{"num_hidden_layers": 10, "d_shared_expert": 64, "moe_layers": [0, 2, 4, 6, 8], "routed_scale": 1.0, "balance_loss": 0.012, "balance_bias": false, "beta1": 0.95, "beta2": 0.99, "batch_tokens": 131072, "max_seq_len": 512}
Below are experts of layer 2 (counted from 0) of a mixture-of-experts language model. Rows are named router (the router's row for the expert) and show model dimensions 0-55. Each number is 500 + 40 x the weight over its row's rms, rounded and kept within 0 to 999. Numbers have three digits each.
After each expert's rows: a language model's description of what the expert responds to; "gets" lists some tokens that make up at least twice as much of what it gets as of all text. This comes from a sample of Wikipedia text that the model never trained on. Tokens count by the router's weight.

# expert 2
router:512532485465505536529534504511497466506483508501538526542548492505472501448572487498505578343468534412508495501495476543508437497507510536536479492471496506504484455481
Description: Opening parentheses, dashes and line breaks before list items, plus word-second pieces like "us" in Eusébio, usually, eagle.
gets: " (", "es", "\n", "us", " —", " w"

# expert 43
router:504458498500506491506488467478480456506530498493388488525497506549472528542494487454490570468556494425495474498416487439542537475503485598523465532495503494561496522467
Description: Heading markers (==, ===), opening brackets, month names like December or May, non-Latin script bytes, and word pieces after sp (splicing, springs).
gets: "===", " (", "P", "==", " =", "F"

# expert 54
router:491440522511474456500495516440467495504611496556448505517515494507486530577556579589505552390484425514490465472504461543514482484521492523485486455549510493475473544473
Description: Word pieces following a lone h or H, as in h-unter, H-ouses, h-p, plus un, pre, all, and table pipes.
gets: "|", " |", "un", " un", " l", " an"

# expert 21
router:500489493464509545470507500529479555534447486509559533501508500517503491404478460465486351394517478514440458527493482421502574541516484542483495578466493563472532525514
Description: Digit 1 opening a year like 1975, capital initials, and words like top, pop, former, most, km in chart tables and infoboxes.
gets: "1", "op", " G", " of", " P", " B"

# expert 39
router:502496403546476476459481494434517537479496488505504471475494505511493506579512526431494548467645519477474505418511504380516496465504511498527487555481486489513491488486
Description: Opening pieces of words such as p, con, comp, pro, sub, rem, and middle fragments like ub in tubule, ou in touchdowns.
gets: "3", " M", " p", " I", " m", "4"

# expert 20
router:518454497458467498492487469492571522564466499546523496541425461361498489432502504409491443493498482592511530578535523440507497490536479475478538529550498494541565471539
Description: Second-piece "an" in names like Danegeld, Canada, Canarsie, plus capital word starts such as B, Ch, Cl, Tr, Gen.
gets: "an", " T", " A", " B", " Ch", " J"

# expert 52
router:551521503499480524556480475471526523476451487566551485505443500413530505632505474507516600494459510539555545538498517506520535491472503493494547521493550488512487454525
Description: Single capital or lowercase letters starting a word or name, such as K-aurna, S-ittard, C-ircle, plus periods in decimals and abbreviations.
gets: " K", " S", " C", ".", " L", " s"

# expert 6
router:510540566476497478481519531515492500398519471512533511490560526381502500530430464571493470387447482513508466471512491561491509512508514545517526505526477542410523454460
Description: Pipe separators in election results and sports tables, date digits, and time words like that, when, after, April, late, summer.
gets: " |", "\n", "8", " that", "7", "et"

# expert 31
router:515478495499516513517499472510512505436491546478497519494499562479437513466470472508485419462685491512503528497486473551512476489496448463512469545480506510509482512519
Description: Common nouns after the or his, such as film, name, song, station, family, company, mines, children.
gets: " |", "on", "-", "ure", " be", " s"

# expert 37
router:498535506525512469425520483494487464486491451522537501533517490459565455532521486490474544474437513445522554455473511465472466473517479525509457449515500542517466453499
Description: The preposition in, plus for, by, during, after and per, and the letters in inside words (Seinäjoki, Scandinavian, Within).
gets: " in", " for", " In", "in", " V", "In"

# expert 46
router:496498502522476480511507463465460459510520527538306524470516471512552499443507453462501468535473495567497537407431544404497500530503506538490482505492525466420515513558
Description: Line breaks ending table rows and list items, heading marks, and inner pieces of names such as P-ik-achu, Zepp-el-in.
gets: "\n", "==", "on", " such", " organ", "ad"

# expert 36
router:509461461502522462427512536487483516510482528530489545524488473498424542454513523598475555579576493501546437469503492437456543530516532624476542555494498509457468575456
Description: Single consonants or short pieces inside surnames and words, like trans-m-ission, plus hyphens in football scores such as 1-1.
gets: "-", "m", "b", " D", " M", "–"

# expert 62
router:492494472520509504493530500443552525524551497498553501545510541506458526612531490498481515605574524448442521531463492618498539463519469509546518461488418476559495464495
Description: Word-final pieces such as -ia, -ix, -ation, -ive, -als at word ends, the conjunction and, and digits in coordinates.
gets: " and", "ia", "6", "ic", "5", "ance"

# expert 25
router:503511505529516497496520482449493555485549516463514511491517461517542481440550518471498558438629509389516550466545488589505475491499470502519506462466508504469529501523
Description: Pipes and semicolons in results tables, relative and temporal words (that, which, when, After), and suffixes after r like rates, raw, power.
gets: " |", " that", ".", "ers", " which", ";"

# expert 48
router:512505519441459542495480449502509482496562527451350452489532429549493533518499389552497572412476575477465520473476494516504473530477504514500531511485473451509517561499
Description: Inner syllables of surnames and words such as R-ust, Sw-amp, Pro-duc-er, plus pipes and quotes in awards and discography lists.
gets: " P", " the", " R", "ab", "ust", " Ch"

# expert 26
router:523419546459482482538546483482490508503535511515363474473508576502461473519452427478483514493587514440514477469483503548511485486454511438536543466479530479461499588522
Description: Second syllable of common words after a short first piece, like ec-os-ystem, dis-ab-led, transph-ob-ia, med-ic-ations, recon-st-ruct.
gets: "os", " c", " F", " r", " J", " War"

# expert 10
router:505508535484485533540477469470534447353503521476605482485529579476489505470484558463469567383663516439466468520477491579515479513505519493499479483457502521469564500502
Description: Word-starting capitals and short stems like R, S, sp, Re, gr, plus mid-word pieces such as New-port, elect-ric, doctor-al.
gets: " R", " S", " C", "5", " c", " r"

# expert 12
router:508530502499503542477486484498513488474511582477241486516519465496409516572490461566479445490491551505499487469513507455506485494493508442539509458530543556423493505577
Description: Word-ending pieces of nouns like -ion, -er, -ity, -ation, colons after list labels, and institution words like University, Minister, Center.
gets: ":", " f", "er", "f", "ion", " F"

# expert 53
router:462474512529525492493515509536495507494477486458270456471508544508508476576565439492500526447520528482486540500518480441492488494467466491476518478459493444541499477538
Description: The preposition of in names and phrases (National Register of), closing parentheses, quotes, brackets and dashes ending table entries or titles.
gets: " of", ")", ",", "\"", "),", " to"

# expert 44
router:529496507469470493511500514512465464533501447536439477492512523480504482564485533446485621328431468427475532501488511615517530478459515500507475466498549562461475482470
Description: Line breaks after headings and table rows, clause commas, digits inside table numbers, and "o" in Loans and Toast.
gets: "\n", ",", "4", " T", "0", " \""

# expert 34
router:505508495481468527493498529490537483482498477520481473464504535532500470512442461510502494402472498506459466489497492474511531513511464519472497498471530482485507488532
Description: Table pipes and line breaks, narrative adverbs and verbs like also, then, would, and second syllables such as sc-rew, th-ank.
gets: " |", " also", ")", " New", " Ch", "'"

# expert 35
router:544408512558491469577531489522503485475476521414454532476527515509537500406476521481485527445611502553465543567472507542508503521546514520498488429455499457477532508528
Description: Word endings in infobox or heading labels (Predecessor, Honors, See also, Binomial name) and digits in sports tables and election results.
gets: "7", "or", "4", "3", "ed", "6"

# expert 57
router:482510527446514561521478496505538493464556442468564511501490560479502521428461524483487579338532526430496513488512461486520489498529454491491512542490460471448497483511
Description: First digit of years and numbers like 1 in 116 or 2 in 2021, plus capitals H, N, R and fragments id, ell.
gets: "1", "2", " H", "id", " h", " N"

# expert 33
router:493472532439487511474513461533503520504476460456485492486502506530475461573558525585496436548533514472481493389538506510508514479520468527498519440457436553431499532495
Description: Middle pieces of surnames, acronyms and place names like -or- in Knorr, Windthorst, plus table pipes and prime marks in coordinates.
gets: "|", "or", " /", "′", "I", "y"

# expert 50
router:515453537485495498499490475541504493481548497464531469495529471549460521505554559447494554457408476437516495477509430457519458503502483526511493501466529516538451504504
Description: Periods in initials, abbreviations and decimals like Dr., A., 4.26, plus middle pieces like "ur" in spur and verbs like began, worked.
gets: ".", "i", "ur", "ak", "==", "h"

# expert 17
router:504510507520451495491506470517459495537500498531537498475475613502477575523421519472482494582511417566476445552537473508524525501550497477511483480544502483457540420508
Description: Opening stems of longer words (re, cont, tr, sc, att, met), plus film and show, and short pieces like d, T inside words.
gets: "d", "D", "8", " re", "T", "t"

# expert 27
router:498525495469529539456486497531473499481524574474353484540506488483450485456447429524502516584483512569495527589491493486478500507473508503475505545553467486374462474481
Description: Single digits inside numbers and tables, and short word beginnings or endings like occ, sw, tw, bec, o in surnames.
gets: "5", "3", "o", "4", "2", "6"

# expert 60
router:481514563472480505497473483474482510518476525570509500474540462478504521444523523445515525443435519468504524542549486618496475464490514456482495534453496527608493492500
Description: Digits in decimals, percentages, times and table scores, month names like March, May, and the piece ess as in Odessa, less.
gets: "2", ".", "7", "ess", " |", "8"

# expert 41
router:466512478524519485485505509537506530514535495471538539531482517619471494521439475462515545430475514479527534447484478624507518514511505457511527447574460494475455464432
Description: Blank space tokens after pipes in results and election tables, plus verb suffixes like ated, ected, ating and participles such as created.
gets: " ", "ated", "ed", "ing", "at", "u"

# expert 38
router:460526511508509503472518447473490518488533506514549484495485485465460510475526520441479406366497468523480576437545524432474495512510488504477504426507479455555485459584
Description: Single capitals N, L, H inside acronyms and codes like UNESCO, NTV, 2001 UH, plus New, American, United, month names.
gets: " L", "N", " N", "L", "H", "R"

# expert 28
router:527518450496466524465483487494465488513478533505495479476501551514555497632483506583477562394670500454492531546502524602509512486498520512539521463490522532506501515488
Description: Suffixes ing and ings (cricket innings), percent signs, opening quotation marks, and relative words such as who, which, that.
gets: "%", "ing", " \"", "–", " who", " one"

# expert 24
router:498485495511479522538505443550442516532448495523524496422515448528463438580537469469515504474532498535535475517506550573492496442525522454521499475517530523401475541522
Description: The word the after prepositions like of, in, to, plus The, their, both, and the first letters of capitalized names.
gets: " the", " H", " The", " G", " F", "The"

# expert 15
router:437471492550494533491461467463514491438514510473531523476492535471517451561486600446514615387458526558503445562465453477536464478495471463514445552508528526462484503472
Description: Periods, closing quotes with periods, and line breaks ending sentences or paragraphs before headings, plus clause links like however, although, while.
gets: ".", "\n", ").", "\".", ".\"", " but"

# expert 29
router:510505553521492541488511550511496497497491465521520504499524515518499450530502457524478581401550503491526490417524482676489532530516490578484497491446465505415508509477
Description: Commas after names, dates and places, especially inside credit lists (composer, producer), plus opening parentheses, dashes and table pipes.
gets: ",", " (", "0", " –", " -", "),"

# expert 63
router:514519502528502475503504537523493545508575503445583556534469459507492548465483480581513504528450519469499452549543529429491478534514544429491524442534479518525530542476
Description: Prepositions for, at, over, under, with before the, and inner stems like -ens- in Latin species names, prov-, perman-.
gets: " for", " at", "6", "al", "ens", "ch"

# expert 18
router:459530437482447556487478452453552498496473461476559482492455526396519472474489477544491501396485498449466481508589415585436507452461548531495452533524488536533476501463
Description: First fragments of words after an article, such as con, ex, f, Al, Ad, dep, as in conference, afraid, Allah.
gets: " f", " F", " p", " Al", " cont", " United"

# expert 4
router:569491551489497507486478526477464489463567471500525469499518552457498522519489494509481589469508492429485539478502489447486493540541466427475472476509459558506507440517
Description: Table cell separators at line starts, digits inside dates and years, and mid-word pieces after d or T, such as d-ent-ist.
gets: "|", "ent", "2", " re", " de", " p"

# expert 55
router:524543453458497569470517522473475515485532480462462491493534488513519473503431506450496545566513547510472464523483468601509466444438484516503485451496483487540503577496
Description: Bare space tokens before digits, especially years after comma-dated month days (April 26, 1901), plus year, end, day, there.
gets: " ", ":", "ast", "art", " year", "th"

# expert 3
router:499497475504491535536512491504509486529518514507375548475480593437455520446447482480525593637462464562492536441492467560524482511494528476497506509472471571509541491545
Description: Word stems and verb fragments awaiting an -ed or -ing ending, such as s-ick, part, appear, support, represent, established.
gets: "ad", " W", " E", "E", "ed", "ant"

# expert 16
router:510508472517473482526510523466475471520483462469559499481525507545537509537486527457479498402440508554457456471515502533549501511498487450494560532510479490489528509460
Description: Second pieces of names and words after an initial consonant, such as d-r-ummer, w-ar, Gr-ig-orian, plus stems like Pr, Br, Dr.
gets: "r", " R", "it", " Dr", " not", " Br"

# expert 51
router:472437476533515480524502497499494518507435510460530512538488511499553523445480456500494504459429529548533552349541470583459484541529533468497469514490528460431555553449
Description: Articles a, an, the word as, capital A in lists or group names, and name fragments like Mo-on, O-ne.
gets: " a", " an", " as", " A", "on", "A"

# expert 32
router:508560520520524499502530485425519493455435522531446489518497542570536458462499523432457531406433484573469509476404468414493488451493479503488513604495492491467520443573
Description: Pieces like "in" in clarinet, clinical, Mazepin, "ay" in Monday, and short adjectives such as high, small, single, long.
gets: "in", "-", " R", "ian", " \"", " the"

# expert 30
router:528506513438475497549518481502513493577510447486504507501490491443555557592514491604515563577561505473507475541494535581504516511521496534504497465497448501435499438490
Description: Digit 0 and 9 inside numbers and years, plus inner syllables like oc, ic, uc, as in occupied, endemic, allegations.
gets: "0", "9", "ic", " of", "5", "oc"

# expert 45
router:495522474512537564527495520571530517429517511529413529509484472553444473457419438443518514535560534595517514526462486467511484503511513549503479544519537457434532514505
Description: Later digits inside years, counts and IDs, such as the 5 in 1525 or 1235, often in tables and date ranges.
gets: "0", "5", "6", "1", "7", "4"

# expert 9
router:469493495527530515508487483494470486486492534551508481513514499524512501576482447464489428513672439566505517466527511518492493531496510478458512531551489490440564549539
Description: Table cell separators in sports and music tables, plus surname and place-name endings like -ier, -shire, -inson, and the preposition for.
gets: " |", " for", ";", "er", " from", " was"

# expert 58
router:460463479541514490440494497473503440514490478467424491512488501484492533535524486496534421520453484581547447453514480605512478545478485498485519538480559488507485526467
Description: Verbs was, is, are, has right after a subject noun or pronoun, and commas, semicolons, and and joining clauses.
gets: ",", " was", " is", " were", " are", ";"

# expert 49
router:487442480537504440432520490476521484508390439527556513530520468518478527503545488491481494516373525468494512494429462563460513533521493524512534589514492499538506370525
Description: Pipes and line breaks that end table cells or list lines in sports and election tables, plus the words at and At.
gets: " |", "\n", " at", ";", " (", ":"

# expert 7
router:508509520498554526476504487518534532306442471492468496503515506556504530518488484440467409500539550450483507478533524621542465476518512509479499567541558512442481440461
Description: List-item hyphens and compound hyphens (triple-stepped, Marie-Pier), plus word endings like -y, -ity, -ation, -it (Amnesty, Honesty, Edit).
gets: "-", "y", "it", "et", "–", "ity"

# expert 47
router:534549523467481514489489537464460471420490429435484483493505493457505520457498468523527528425624497393462532463495518403448505513516546471514466519507488531532521400482
Description: Sentence-initial The, It, This, There and mid-sentence the, plus second pieces of names right after N (Natalie, Nabawi, Nord).
gets: " the", " The", "The", "3", " which", "6"

# expert 23
router:480422486527504470509485493498497458533480493504367487536509505504458493410474558478476431417441487473491408459488458593494506507476522550499491484457457491467516494545
Description: Digits inside numbers, codes and table cells (0, 1, 2), past-tense verbs like published, released, returned, and the before noun phrases.
gets: "0", "1", "2", "9", " the", "ed"

# expert 19
router:490401461475471528537514484470493482555424543475539501541526624579434454467506526519507370497436446510481545470476501559543498506482484488538523541516501524489457449510
Description: Adjectives before nouns such as first, second, final, main, local, new, including, and pipes and word pieces in lists (allotted).
gets: "|", " T", " first", " |", "ot", "ar"

# expert 1
router:505551563456480510490485486517467505488505486491577530471494390413545471594533520396507538394527524513514456486468482570495509521530475546545497476494430497506533506561
Description: Short syllable pieces inside names and foreign words, like Mol, Jul, Quánguó, Uwajima, plus tokens such as not, more, than.
gets: "ol", " G", " P", "g", "ul", " E"

# expert 61
router:541478512599484488506478498533489511482512537511511453511482494486490488491539432530508375416379476416517501481504494484530501496539475519485557440534510518410497558500
Description: The digit 9 and others inside years (1934, 1976, 2021), plus letter syllables such as la, l, el, ar, and consonant clusters bl, fl, gl.
gets: "9", "a", "0", "l", " d", "el"

# expert 13
router:516535525561500509491471472507458468503526549547508542524510515467486485530459507428519514361470505462499440531515487471471536514515511590480546499501491503452549516544
Description: Digits inside years and numbers (2009, 1906, 291), and middle pieces of Latin species names and long words (dimidiatus, annihilation).
gets: "0", "1", "9", "3", "8", "5"

# expert 22
router:544458541482501476491494538494494480469460486513538486551494636471491465606490501507508498608444530392554434504495537467491500467511529493484498494493476497514498475452
Description: Bare space and colon tokens in tables and citations, and inner syllables of words and names, such as Inc-re-ase, Dec-re-to, Buch-an-an.
gets: " ", ":", "re", "an", " U", " O"

# expert 14
router:507512514522485512554523479503468477463461508489552503505510508488548477459532556546508405581441496474507440481553475592519534492522492521522481479539501487485490513494
Description: Early syllables of names and words after a first fragment, as in Al-ag-ol, Cam-er-oon, in-ters-ection, plus word starts like ex, att, dep.
gets: "ag", "e", " I", "ur", "b", "is"

# expert 0
router:444443525516527487496525455513469499494511536462488559508563497456459439549581522435496527432519537524490511550510538606492517526461550521468514541490512487500442401443
Description: Final digits of years, especially decades like 1990s or 2020, plus ordinal th and timing words like when, before, second.
gets: " (", "0", "th", "6", "8", "5"

# expert 40
router:469561524589475489480501480437501524513532495561449477492492587548500478550487525383517618442544514545501454436478480492494522590544514541550484485501512489455546477491
Description: Word stems and inner pieces of Latinate words, such as comm, reg, l-iver, l-ib-retto, provinc-ial, plus decimal digits and hyphens.
gets: "-", "p", "ial", "M", "3", "pt"

# expert 5
router:520501539454507485468488454518505484534456571492556539551488572503555498521503479558474479420502544464494458608539501556507520463559465534505484491513493498447456390464
Description: Middle or final word pieces like en and al (placename, fecal, Queen, Scenes), plus capitalized organization and region words such as League, Central, Florida.
gets: "en", "al", "0", "9", " M", "8"

# expert 56
router:485508452439458509519463466495474446506481494505559478524469480523479504415524516523484544382498476471500438544506520454489468503531437437509472476483546459570482576449
Description: First digits of years after spaces or parentheses like 1946, 2009, plus name syllables after an initial letter, like Kenseth, Hansraj.
gets: "1", "2", "3", "a", "arm", "enn"

# expert 11
router:516572488551488521468513569483503519507506508468422517514516540564439537510527525542497562587548455544469498564430522414524539559496478560488481579522522524538510458500
Description: Single-letter or short opening pieces of words (B, D, t, cl, qu), plural -s in tables, and closing == of section headings.
gets: " B", " D", " b", "s", " t", " W"